config = dict(
    num_hidden_layers=13,
    hidden_size=640,
    experts_per_token=2,
    d_shared_expert=1216,
    hidden_act='squared_relu',
    moe_layers=[0, 1, 2, 3, 4, 5, 6, 7, 8, 9, 10, 11, 12],
    max_steps=3222,
)
Below are experts of layer 9 (counted from 0) of a mixture-of-experts language model. Rows are named router (the router's row for the expert), up (a neuron's input weights, with its number) and show model dimensions 360-399. Each number is 50 + 12 x the weight over its row's rms, rounded and kept within 0 to 99.
After each expert's rows: a language model's description of what the expert responds to; "gets" lists some tokens that make up at least twice as much of what it gets as of all text. This comes from a sample of Wikipedia text that the model never trained on. Tokens count by the router's weight.

# expert 29
router:39 48 48 49 64 66 68 68 62 39 54 38 71 52 49 61 67 58 62 31 49 62 38 60 48 51 48 36 59 49 68 72 51 44 28 58 51 41 52 34
up0:51 49 33 37 51 58 63 53 25 42 48 46 54 79 46 79 42 68 34 41 55 54 49 26 44 43 61 45 44 40 56 37 51 33 63 57 47 55 51 63
up1:74 57 54 54 29 47 38 52 36 40 52 41 29 48 71 53 51 52 54 74 47 81 39 46 70 42 38 57 44 48 59 66 43 38 67 53 27 60 60 50
up2:57 41 43 45 62 38 49 64 39 56 31 42 53 33 39 75 43 47 62 68 43 59 44 58 59 67 35 15 56 58 48 53 61 51 64 54 55 38 57 45
up3:58 46 64 43 60 57 43 60 72 66 45 35 40 42 76 32 59 48 38 15 56 58 41 37 38 37 65 35 62 42 56 64 36 56 40 53 45 47 45 48
up4:35 47 45 53 62 53 59 71 39 44 69 23 52 33 44 52 52 63 61 40 48 64 59 33 59 46 43 47 41 41 32 43 53 58 48 47 25 53 32 68
up5:41 57 54 19 45 57 42 71 43 64 39 52 37 48 41 36 57 31 61 50 29 59 67 51 72 25 58 59 46 55 59 48 87 52 52 37 48 49 61 49
up6:39 48 24 53 64 59 53 55 51 43 54 49 52 60 50 57 54 50 60 67 55 58 55 52 54 34 49 51 49 47 44 67 45 65 56 62 36 67 59 52
up7:45 52 46 44 36 63 62 58 42 61 65 43 42 43 36 56 34 50 39 43 74 60 53 29 65 52 66 24 55 54 42 58 66 50 41 48 44 65 70 56
up8:51 61 34 60 73 61 36 41 63 66 35 44 53 55 21 30 56 53 74 49 41 65 51 49 55 60 59 36 57 61 53 52 47 57 28 78 53 35 43 59
up9:56 56 41 37 45 54 62 54 72 59 41 64 40 65 62 55 63 50 53 49 33 54 39 44 49 54 47 41 67 48 58 41 65 49 42 50 39 57 48 33
up10:42 46 32 55 42 62 59 53 52 58 49 39 54 54 49 45 51 31 32 23 46 78 45 32 59 52 45 67 66 57 58 58 44 38 34 55 45 47 39 54
What it handles: Commas and and that end clauses, especially in music release text, plus album, List, number, record.
gets: ",", " and", " was", " \"", " album", ";"

# expert 0
router:66 45 36 55 36 50 62 54 70 47 46 46 49 43 63 69 54 54 65 23 59 59 51 43 52 33 63 54 68 63 51 61 77 51 17 45 68 63 47 22
up0:50 53 46 55 64 56 57 69 36 33 38 41 42 74 33 82 23 74 50 35 54 51 76 34 52 33 47 48 47 42 61 35 59 31 38 51 55 47 46 51
up1:54 47 61 52 28 47 35 30 36 49 52 51 45 59 71 45 54 62 66 69 53 64 51 38 61 61 33 39 44 54 47 64 52 60 65 34 21 52 54 54
up2:59 68 47 34 68 28 54 73 46 46 21 50 59 43 55 70 46 43 59 62 58 76 30 62 49 75 42 11 59 69 66 40 33 56 63 62 51 39 58 49
up3:39 57 58 48 45 53 52 69 72 63 48 48 36 33 80 47 65 37 40 30 51 70 49 52 50 49 55 47 57 40 52 60 50 59 44 55 45 63 44 30
up4:39 44 46 61 49 47 40 48 53 54 73 34 37 52 48 49 43 67 61 31 55 64 70 19 61 25 36 40 44 50 40 49 56 40 53 55 37 56 60 62
up5:32 62 45 36 58 67 44 55 53 68 37 41 38 64 50 43 43 28 48 52 42 58 68 63 61 24 67 51 60 50 66 55 77 63 49 36 51 47 62 64
up6:55 30 37 54 66 42 46 45 57 53 45 50 59 62 61 37 35 46 63 64 38 65 73 41 46 30 55 46 57 51 60 57 61 54 48 44 49 62 43 37
up7:42 52 47 49 69 79 59 73 54 53 60 45 29 49 56 67 54 52 35 65 54 45 43 16 36 45 64 27 68 40 29 59 61 55 45 43 44 68 52 61
up8:51 75 44 52 68 59 40 37 48 51 33 68 29 48 22 31 47 49 54 43 52 45 69 42 54 55 41 55 46 60 57 42 59 60 38 60 64 56 54 67
up9:43 65 26 42 41 49 63 53 77 56 45 48 32 74 59 69 52 51 60 43 41 59 18 41 46 47 50 42 63 35 50 31 54 67 55 59 40 50 52 36
up10:44 50 22 44 45 59 52 78 50 46 57 46 55 50 42 46 64 26 45 28 54 64 45 42 53 55 55 57 47 46 73 49 41 47 35 49 48 49 33 37
What it handles: Main verbs and verb pieces following a subject or "to", such as took, began, gave, handed, submit, refer.
gets: " of", " with", "ing", " for", " had", "ed"

# expert 22
router:65 51 63 62 34 63 57 44 41 44 47 44 54 55 51 42 57 44 46 44 63 55 57 55 40 50 58 49 53 44 50 58 53 65 37 11 36 49 58 23
up0:50 46 49 54 38 63 51 52 44 48 43 54 50 61 48 82 36 76 45 42 63 63 57 35 55 41 51 52 56 26 49 50 66 38 39 57 64 41 63 42
up1:53 47 56 52 37 45 56 63 44 39 41 41 24 59 67 41 57 43 58 74 44 53 48 51 59 61 36 43 47 35 55 57 43 47 69 37 19 62 49 48
up2:45 57 40 29 57 47 41 56 42 44 34 57 47 40 37 66 34 56 62 54 50 57 44 61 66 62 46 11 57 72 66 40 30 51 62 36 34 33 54 36
up3:54 54 70 49 59 55 38 56 70 43 30 44 36 24 72 48 76 48 37 25 49 65 47 35 33 49 50 30 59 26 45 71 53 43 39 58 44 42 46 21
up4:44 48 43 55 56 50 54 50 58 39 59 46 35 31 43 58 47 70 53 45 50 45 60 43 51 39 43 37 53 43 36 42 40 48 55 43 48 46 51 57
up5:45 55 68 35 43 67 56 55 42 72 34 37 33 66 52 51 54 33 50 55 48 66 69 70 72 38 63 66 59 37 49 57 83 73 57 20 34 51 69 59
up6:49 45 40 35 63 40 56 54 46 46 46 39 37 42 62 44 39 37 60 47 48 62 62 44 57 52 67 39 49 80 50 55 43 53 54 76 51 63 47 61
up7:42 55 52 54 53 59 50 68 56 49 54 40 40 42 44 58 58 52 31 36 58 64 49 12 41 61 66 24 62 40 38 51 75 54 50 44 45 60 42 48
up8:54 35 34 57 61 59 49 36 55 32 32 41 48 54 21 26 36 67 58 44 46 56 75 45 65 49 53 46 47 69 60 54 44 42 35 55 49 45 48 55
up9:48 66 36 41 32 58 64 52 79 44 45 58 43 57 51 51 52 72 73 46 36 58 58 39 51 45 47 27 60 33 72 28 49 51 55 62 36 42 46 35
up10:44 58 34 39 38 63 45 55 76 59 54 37 54 46 48 43 43 28 37 23 47 74 53 36 68 53 49 67 54 59 62 41 48 33 25 37 33 51 32 27
What it handles: Line breaks, dashes and terms in election tables and politician infoboxes, such as election, votes, Assembly, district, plus taxon suffix idae.
gets: "\n", "%", " ", " election", "idae", "″"

# expert 26
router:60 42 26 47 43 44 66 49 78 37 13 36 50 39 55 39 50 47 53 43 39 54 62 31 50 50 63 42 42 50 58 73 42 79 46 39 64 68 40 36
up0:32 35 37 56 43 55 69 66 39 34 43 56 45 67 28 75 36 68 46 34 43 66 73 29 46 31 58 40 51 47 51 44 54 41 51 53 65 59 50 55
up1:64 49 62 48 37 52 48 61 37 30 40 54 31 55 77 40 62 53 51 72 51 59 47 31 58 40 29 43 36 37 61 62 39 39 69 31 20 61 67 56
up2:56 50 16 52 67 32 48 79 49 43 31 51 48 22 53 72 31 38 59 71 62 80 47 72 52 65 40 28 68 63 58 44 41 62 57 52 46 46 47 44
up3:45 47 57 43 61 38 54 65 72 60 46 47 53 42 60 28 75 51 33 31 43 62 47 49 37 43 51 42 56 31 48 72 46 54 41 54 43 38 37 30
up4:49 54 33 74 56 44 53 57 47 55 75 55 18 40 52 64 51 69 54 44 40 61 62 25 86 24 43 39 57 49 29 66 62 31 60 46 44 46 52 63
up5:32 65 59 35 41 68 53 64 49 64 34 44 35 65 51 48 43 32 62 50 36 45 75 63 66 35 65 68 62 58 63 53 66 51 59 41 39 39 56 61
up6:57 38 36 49 65 49 57 50 46 50 46 40 55 53 65 38 41 41 58 61 56 70 56 49 48 39 64 48 51 55 61 68 52 58 49 63 43 74 44 46
up7:58 45 37 41 62 69 46 77 38 57 67 37 23 40 49 60 37 51 43 41 64 43 47 33 60 49 73 15 67 53 57 58 64 59 32 46 33 62 60 53
up8:53 44 34 50 71 54 34 44 47 50 34 55 48 55 22 34 44 54 72 54 60 49 64 49 42 56 55 37 54 66 47 47 49 45 43 55 58 46 47 59
up9:45 56 42 31 47 50 58 56 73 43 42 52 41 54 66 54 56 64 65 62 33 66 45 38 41 39 56 35 56 32 51 33 56 67 51 50 40 44 46 44
up10:41 66 28 63 45 64 62 60 57 40 47 36 47 51 34 51 50 38 47 26 44 70 42 35 58 51 55 75 60 67 62 41 40 39 35 44 60 66 38 37
What it handles: Words in general explanatory statements, such as usually, can, often, commonly, are, in, plus math symbols and line breaks.
gets: ".", " is", " in", " are", " be", " can"

# expert 14
router:60 63 58 71 47 73 44 56 50 50 43 53 39 50 47 43 54 53 66 50 49 63 50 27 56 38 51 43 59 48 54 59 54 75 34 54 59 54 61 45
up0:47 39 42 61 39 61 58 67 31 49 33 54 59 66 29 84 29 72 55 47 45 58 70 27 68 30 55 47 55 38 60 43 64 43 47 75 64 48 55 65
up1:46 49 51 58 34 51 38 50 40 37 55 41 31 46 65 48 61 48 56 74 43 65 36 38 55 70 41 49 44 44 56 64 35 39 67 39 39 67 56 51
up2:57 54 38 45 65 37 58 70 38 43 38 61 53 40 54 59 36 26 63 65 48 68 42 63 64 73 40 11 49 64 58 45 64 37 63 65 55 26 59 35
up3:58 58 56 33 54 61 56 52 73 68 50 35 45 32 58 50 68 38 36 24 45 62 40 40 39 43 54 33 60 34 39 74 58 44 57 43 49 33 46 42
up4:44 58 40 59 70 47 64 49 60 52 62 39 44 28 65 61 44 52 41 28 41 39 56 17 57 28 36 49 45 57 29 44 53 36 61 29 41 55 48 61
up5:38 63 59 44 47 60 59 59 58 69 21 61 49 67 56 50 62 28 65 46 49 62 76 64 66 58 62 55 59 39 62 49 69 71 51 31 48 61 56 54
up6:32 32 41 51 78 48 54 57 51 47 46 25 37 44 59 28 29 51 58 65 49 58 50 52 58 26 54 32 56 55 56 69 49 59 62 60 45 72 49 53
up7:51 49 44 57 61 59 63 64 43 51 65 34 38 42 55 61 53 61 48 38 64 63 37 26 48 51 70 34 69 43 55 66 72 64 42 41 39 64 56 58
up8:59 57 31 53 74 54 50 44 54 44 42 60 48 61 34 34 62 51 60 47 54 48 38 49 50 58 51 45 45 72 44 36 42 49 33 63 46 46 38 61
up9:50 58 33 34 43 57 71 51 90 49 41 43 39 46 50 61 62 65 66 57 31 52 37 47 58 49 49 38 60 32 53 41 52 54 48 59 39 65 48 37
up10:45 70 32 46 57 62 49 52 56 50 52 35 48 66 52 48 54 50 41 20 41 65 54 37 42 47 59 79 63 50 59 44 44 31 42 47 39 38 38 44
What it handles: The articles a, the, an after verbs like was or is, and abstract adjectives like social, economic, legal, health.
gets: " a", " the", " an", " \"", " The", "'s"

# expert 4
router:44 61 36 50 53 74 53 43 42 30 35 46 45 58 62 68 54 55 58 51 33 68 58 41 43 29 53 17 59 46 69 54 49 68 38 32 44 44 65 39
up0:31 25 38 38 49 61 66 44 38 44 27 55 45 63 47 87 19 60 33 41 40 64 77 36 66 29 52 52 50 40 66 31 49 40 52 48 59 38 53 49
up1:60 32 66 52 30 50 54 65 42 36 41 44 30 53 80 46 41 58 45 59 45 54 53 31 66 55 26 40 42 47 51 60 48 38 65 52 30 52 70 53
up2:69 48 30 47 58 49 54 69 39 43 29 54 60 46 47 77 46 37 58 57 64 65 45 48 69 77 44 36 49 66 69 45 44 54 69 47 48 40 42 42
up3:51 36 67 56 55 60 44 60 56 56 42 48 44 31 60 29 58 60 38 17 46 72 53 31 54 65 42 33 63 33 54 68 45 45 35 43 66 36 42 42
up4:37 51 51 55 56 40 64 56 33 39 75 44 36 40 55 43 45 51 57 37 46 38 75 26 74 38 41 41 41 39 35 57 53 38 53 39 44 52 46 61
up5:39 51 58 23 50 71 45 59 50 66 36 50 38 55 57 44 51 36 50 52 43 55 82 63 66 30 65 58 49 62 51 59 75 51 53 36 44 50 58 62
up6:37 22 54 56 63 27 63 53 59 46 36 35 42 50 79 39 49 51 57 69 51 50 48 42 63 45 48 32 63 74 64 54 51 57 53 65 60 79 40 59
up7:56 55 54 44 59 68 53 75 54 63 52 37 39 36 39 53 56 64 43 39 73 49 49 22 47 60 75 35 68 47 46 74 75 55 53 48 42 51 48 64
up8:37 58 32 43 79 62 49 36 47 48 38 55 51 43 26 31 40 67 49 42 52 59 60 44 65 53 51 44 54 67 55 48 43 50 37 57 60 50 54 37
up9:33 61 39 42 56 37 77 67 76 49 37 48 45 60 62 59 77 65 52 63 33 64 29 45 56 60 52 25 57 40 57 32 57 79 55 58 58 42 52 36
up10:37 62 40 55 44 61 27 70 52 56 54 30 45 50 46 59 54 22 32 42 47 80 26 39 53 46 48 75 59 60 54 45 42 36 44 65 45 51 34 29
What it handles: Numerals and number words in dates, tables, statistics and counts, such as 16, 8,000, twenty-four, 1998.
gets: " 3", " 2", " 4", " 5", " 6", " 10"

# expert 25
router:40 68 40 56 53 63 58 52 53 54 40 42 39 29 52 72 66 58 60 41 39 64 43 31 72 31 50 32 57 39 56 41 69 53 44 37 32 48 53 49
up0:47 38 29 57 44 68 60 65 34 46 40 45 50 62 45 97 28 68 40 39 51 70 73 28 63 20 51 46 55 22 61 40 50 32 53 53 59 38 59 60
up1:45 48 52 40 39 47 43 71 52 49 57 48 33 65 71 42 60 48 50 68 55 57 53 26 55 59 33 36 41 57 67 67 29 29 63 40 24 66 55 53
up2:69 65 30 41 80 43 43 65 32 51 39 73 58 43 47 40 39 36 77 64 45 62 37 60 55 62 41 20 59 75 72 40 49 46 66 59 50 34 50 48
up3:59 49 69 45 50 74 34 55 76 61 37 37 37 21 71 37 73 46 34 30 54 49 42 42 45 43 48 39 67 35 53 70 46 60 32 44 46 48 56 35
up4:36 51 32 52 63 45 61 53 39 51 58 43 35 38 53 54 59 52 58 48 41 44 66 47 61 36 46 48 48 45 46 53 57 43 54 31 44 45 57 69
up5:43 69 54 29 49 61 57 63 44 59 28 53 35 41 44 45 62 27 51 59 34 52 68 64 54 42 65 76 56 47 51 47 82 45 62 31 54 55 47 65
up6:50 25 42 44 65 51 63 41 50 57 39 37 51 56 73 37 46 56 57 62 47 62 65 56 44 33 51 51 56 40 57 52 47 58 55 82 46 63 48 47
up7:46 61 55 65 56 59 68 69 58 56 73 32 32 35 37 73 53 65 32 44 67 60 55 27 46 53 72 50 66 55 48 57 66 66 39 42 39 62 48 66
up8:50 49 38 46 72 65 52 54 54 49 32 45 46 58 37 37 18 51 54 38 64 50 61 50 49 33 66 47 47 78 50 44 61 40 39 53 50 66 56 57
up9:37 61 31 37 53 56 71 41 66 49 36 58 41 41 63 49 65 78 73 61 30 59 45 41 56 44 50 38 52 24 60 37 61 53 53 57 31 52 52 42
up10:57 69 30 57 49 65 46 61 56 67 45 40 38 25 63 45 55 30 39 27 37 79 51 31 58 57 48 61 59 51 64 42 50 42 31 49 43 36 41 47
What it handles: Month names, born, died and married in biographical date brackets and early-life sections, such as (born 28 July, 14 October).
gets: ",", " (", "born", " in", " born", "18"

# expert 31
router:56 43 44 52 72 62 52 52 33 40 36 48 44 46 54 51 56 71 44 47 38 39 31 53 33 55 66 44 66 59 56 58 51 59 41 57 37 58 58 30
up0:42 48 26 57 51 55 57 73 38 41 46 42 59 60 49 79 43 74 42 32 57 55 76 39 50 43 51 40 60 36 45 39 50 45 56 56 57 53 54 51
up1:67 45 66 44 34 50 59 59 43 49 43 41 30 54 76 40 54 56 39 62 59 47 42 42 47 56 41 50 48 34 49 77 48 50 55 53 25 65 54 45
up2:56 46 35 25 69 45 47 79 39 45 25 64 42 22 57 68 39 53 52 68 64 56 45 65 63 68 31 19 56 67 65 39 54 41 66 45 46 36 41 49
up3:51 63 59 31 58 61 39 43 75 65 50 56 42 41 47 46 73 61 33 17 46 72 49 50 26 53 68 41 44 41 51 64 53 44 43 58 49 40 46 24
up4:39 45 46 53 58 55 55 52 51 48 69 40 37 41 40 52 40 62 61 42 46 51 68 30 55 32 42 57 43 46 34 29 60 57 52 35 28 60 61 52
up5:31 56 55 32 49 57 43 63 45 58 28 47 36 46 59 53 48 30 47 44 40 56 69 51 74 19 64 68 58 53 60 69 63 59 47 38 47 36 57 56
up6:66 53 46 43 66 56 36 47 60 39 38 39 44 62 68 27 46 37 55 47 56 64 63 62 46 38 61 40 40 53 55 67 36 67 49 70 57 85 59 60
up7:53 47 43 60 52 60 70 51 52 55 50 31 32 45 36 69 49 62 41 49 54 54 29 15 44 57 67 13 69 43 39 54 67 55 44 40 34 64 51 51
up8:51 49 21 52 78 55 40 43 47 60 30 54 54 49 36 37 42 47 64 47 43 52 63 37 49 60 39 56 71 68 64 44 48 45 36 56 51 42 51 59
up9:47 56 38 49 38 45 52 45 77 67 37 66 39 59 53 60 55 63 63 56 29 62 41 43 48 49 46 50 70 37 66 32 82 64 43 57 42 51 57 44
up10:46 61 23 54 49 67 52 56 56 45 50 41 42 27 40 59 64 47 45 25 54 79 50 42 56 63 52 69 48 51 62 38 46 34 40 65 50 52 41 35
What it handles: Occupation nouns after nationality adjectives and cells in football squad or league tables, such as footballer, coach, actress, MF, DF.
gets: " |", ")", "ers", " player", " team", ";"

# expert 16
router:65 68 37 54 47 66 36 36 59 56 70 29 44 64 27 59 40 72 65 48 57 68 45 40 62 27 55 33 46 54 49 50 83 32 52 50 45 62 57 48
up0:33 41 27 45 40 58 67 73 41 40 40 59 42 64 44 85 21 72 36 36 48 70 66 30 54 41 45 40 54 29 54 40 67 31 44 51 57 52 71 61
up1:51 45 71 53 38 52 45 61 48 47 35 47 23 54 62 50 49 55 52 65 43 60 61 52 62 72 47 36 51 51 51 62 51 32 64 36 20 60 53 49
up2:56 49 34 34 70 40 50 82 28 41 20 55 56 31 45 51 39 42 63 71 44 61 51 60 54 57 44 38 51 70 60 43 49 38 61 41 50 39 57 55
up3:37 43 53 43 64 53 47 51 83 52 55 49 48 42 53 45 72 56 40 38 58 59 36 46 31 39 60 40 47 32 54 80 43 55 41 50 39 49 35 35
up4:38 55 26 51 61 41 61 48 45 32 77 45 37 48 48 45 50 59 38 38 49 62 60 40 49 29 41 59 35 44 46 52 39 43 60 58 39 55 45 63
up5:28 41 60 43 50 62 62 50 51 68 38 48 26 48 51 43 48 29 41 47 34 56 63 61 64 37 69 49 67 35 71 57 73 61 49 38 44 38 49 50
up6:58 46 43 52 71 57 43 58 51 51 47 39 61 55 63 28 42 42 62 74 56 63 72 42 45 46 60 44 51 57 49 75 59 54 53 67 43 62 42 43
up7:43 48 54 46 82 69 62 66 42 57 42 45 41 40 51 67 46 38 34 42 68 52 40 20 47 63 66 25 67 54 44 68 61 56 49 55 37 62 69 73
up8:63 49 31 55 70 51 45 34 46 54 28 55 45 53 18 44 44 54 62 52 51 41 62 52 71 53 41 50 56 50 49 51 51 49 31 41 58 48 42 54
up9:48 69 30 29 37 53 57 50 75 51 45 53 30 57 62 59 50 69 64 48 41 52 33 48 60 41 45 43 50 35 57 35 64 59 51 58 45 56 60 50
up10:51 71 29 63 47 77 45 54 58 60 46 35 34 45 52 29 50 35 46 27 44 67 45 34 72 45 56 53 53 61 68 45 47 40 43 54 47 46 40 30
What it handles: Words in railway, bus, river and route descriptions, including he- word starts, such as railway, terminus, river, served by, heaviest.
gets: ",", " He", " he", " line", " is", " River"

# expert 21
router:49 24 34 52 50 53 67 59 59 31 61 49 41 38 52 46 50 63 54 45 66 49 64 51 60 51 40 59 58 68 76 64 51 60 39 51 53 54 55 25
up0:39 44 27 38 33 53 58 55 39 50 33 56 72 76 42 79 21 70 53 36 58 59 72 31 50 45 50 58 59 31 59 45 55 33 47 53 55 42 63 39
up1:56 60 62 58 30 52 55 52 58 51 47 49 31 53 66 46 53 55 49 54 40 63 48 47 42 55 41 53 49 31 60 66 47 35 59 44 30 65 52 43
up2:56 47 48 27 63 47 55 65 64 32 40 64 44 38 51 57 42 45 56 43 42 67 48 52 48 72 42 29 60 71 55 46 51 38 60 48 48 31 54 48
up3:52 28 62 58 61 56 46 61 80 55 47 65 29 38 74 42 64 49 31 40 37 66 40 44 53 58 44 41 55 45 48 94 41 49 42 42 51 39 49 31
up4:39 55 47 52 61 56 66 59 55 60 55 47 46 30 39 52 58 60 60 49 68 46 67 35 58 29 43 37 48 43 40 50 52 36 50 51 27 50 43 67
up5:42 47 47 34 50 56 44 52 23 68 15 56 45 51 60 40 45 25 38 49 35 60 85 46 73 37 56 61 65 37 63 38 72 42 55 36 49 51 50 48
up6:54 42 41 52 68 55 58 51 59 46 41 21 54 48 66 46 54 44 59 54 60 53 64 59 52 23 51 37 52 51 60 60 46 57 52 72 30 60 59 54
up7:52 54 47 38 64 68 60 67 29 56 71 44 26 36 55 59 38 51 29 41 64 56 39 38 61 38 72 24 71 62 43 56 62 61 44 43 41 66 63 65
up8:46 47 28 38 79 62 50 32 55 57 29 39 49 57 19 22 52 52 54 28 49 61 59 45 48 67 49 60 59 64 48 52 51 57 38 33 62 46 44 50
up9:59 47 39 45 50 47 61 56 75 57 28 50 58 54 67 37 61 54 77 58 41 64 35 31 51 30 51 40 61 39 53 45 54 51 49 57 39 65 55 40
up10:41 41 31 58 34 62 51 56 60 64 44 23 42 54 54 38 57 38 36 32 42 80 50 28 67 52 43 76 56 47 81 51 45 29 19 40 46 44 37 29
What it handles: Field names after a dash in infoboxes for places, species and chemicals, such as Location, Coordinates, Genus, Born, Population.
gets: "-", "\n", ":", " ", " /", " •"

# expert 23
router:77 38 48 44 49 67 64 52 33 45 47 63 57 54 42 66 43 46 58 42 54 55 52 41 52 53 50 57 47 63 53 59 79 69 49 40 71 44 64 56
up0:33 45 32 52 45 57 66 59 40 32 39 42 46 87 36 87 23 74 41 35 37 64 64 19 60 23 53 41 61 28 60 47 61 42 58 69 54 38 58 54
up1:62 45 68 65 41 41 55 51 30 28 50 37 19 58 60 52 64 62 49 62 50 55 43 40 55 63 35 46 43 27 43 62 40 41 60 36 14 58 67 53
up2:61 46 31 40 61 42 77 78 57 37 21 54 58 46 44 54 37 52 72 71 56 63 46 63 53 53 39 10 58 74 64 42 49 43 71 34 55 38 63 50
up3:44 35 57 37 61 66 47 50 75 46 44 56 31 38 71 44 72 51 28 34 48 59 55 35 39 44 40 41 57 39 40 71 55 45 45 47 54 36 40 39
up4:47 47 36 56 65 57 72 57 47 52 67 43 56 37 44 45 47 68 69 38 47 47 77 33 70 46 61 55 48 54 34 47 72 41 53 49 39 61 62 58
up5:46 57 57 34 44 72 37 65 40 62 35 61 42 59 64 56 62 30 48 55 42 59 66 53 59 28 57 65 58 39 57 43 73 60 56 21 44 38 69 52
up6:44 41 36 45 67 54 47 55 47 43 33 53 58 56 70 44 37 32 53 63 46 65 64 43 44 39 61 42 59 50 63 67 46 49 59 64 51 83 51 53
up7:64 62 60 72 50 62 58 61 34 64 56 27 40 20 40 61 52 57 49 50 78 63 47 32 44 57 67 31 66 41 39 57 73 64 50 41 42 56 42 58
up8:59 55 28 48 72 65 57 31 48 40 42 58 52 55 27 34 43 45 61 56 56 50 56 49 47 68 55 49 63 74 40 54 52 47 33 55 63 46 44 49
up9:60 52 34 41 45 51 53 46 74 46 33 48 49 58 61 50 49 65 73 49 51 57 50 40 43 58 56 39 52 46 48 49 54 56 47 58 55 54 59 29
up10:48 68 28 44 42 63 43 72 56 39 53 40 48 37 50 44 56 31 33 36 67 61 46 48 51 47 48 69 58 60 51 43 43 24 41 62 42 69 37 36
What it handles: Prepositions like during, after, on, despite, before, often opening clauses in military and war history, as in during the Revolution.
gets: " on", " the", " of", " in", " to", " after"

# expert 10
router:63 31 32 45 35 54 35 54 51 43 47 60 44 38 47 50 54 37 53 34 68 47 42 16 54 57 45 38 53 50 62 49 55 67 33 41 35 62 35 29
up0:42 39 42 45 49 49 67 61 35 41 45 59 47 73 46 83 25 77 35 31 45 59 70 26 59 35 51 47 62 42 65 49 46 31 54 52 47 46 49 57
up1:38 34 61 56 36 48 47 53 69 42 47 38 32 55 67 46 64 57 73 56 44 72 47 57 67 68 40 41 40 53 60 50 50 56 59 40 22 50 53 52
up2:62 46 48 42 62 43 50 60 37 47 27 61 51 49 46 65 44 44 54 65 51 75 47 49 69 60 37 26 56 84 61 42 45 45 64 56 47 33 52 44
up3:47 34 55 52 61 47 53 59 79 61 41 64 36 47 60 34 86 52 39 26 51 64 39 40 34 44 60 31 52 28 55 82 33 63 44 42 64 34 33 35
up4:36 57 42 45 65 48 60 55 57 53 73 45 33 32 56 49 58 70 47 37 39 49 64 23 75 32 51 28 52 43 40 43 62 35 54 40 22 45 50 67
up5:40 47 56 43 52 73 51 70 40 62 33 57 33 42 60 40 44 33 42 62 45 60 63 66 70 37 53 78 57 56 55 53 46 60 46 42 49 55 56 52
up6:65 36 45 43 64 45 51 41 49 49 48 30 43 58 55 56 50 55 65 65 46 53 51 51 37 40 60 38 49 57 46 73 44 54 57 60 36 51 48 59
up7:49 43 36 36 67 64 49 71 54 58 62 42 41 46 50 41 48 45 36 54 66 50 55 29 55 45 72 30 64 44 52 64 66 72 26 49 45 63 55 63
up8:58 46 31 43 75 59 47 38 49 51 32 55 46 54 24 45 42 50 59 51 46 59 49 38 53 49 48 62 59 80 45 38 59 53 38 45 61 42 33 65
up9:69 62 37 53 30 44 59 39 76 59 47 48 42 60 46 48 60 60 65 63 39 58 40 53 44 40 41 42 52 39 51 48 75 57 57 58 29 51 46 39
up10:46 48 31 60 43 68 52 65 49 63 42 32 43 46 59 51 47 26 37 18 35 76 56 37 79 63 46 63 67 56 61 53 36 48 37 62 46 52 36 39
What it handles: Function words, percent signs and table pipes in census and population text, such as the median age, households, French, %.
gets: ".", "%", " and", " 0", " population", " ."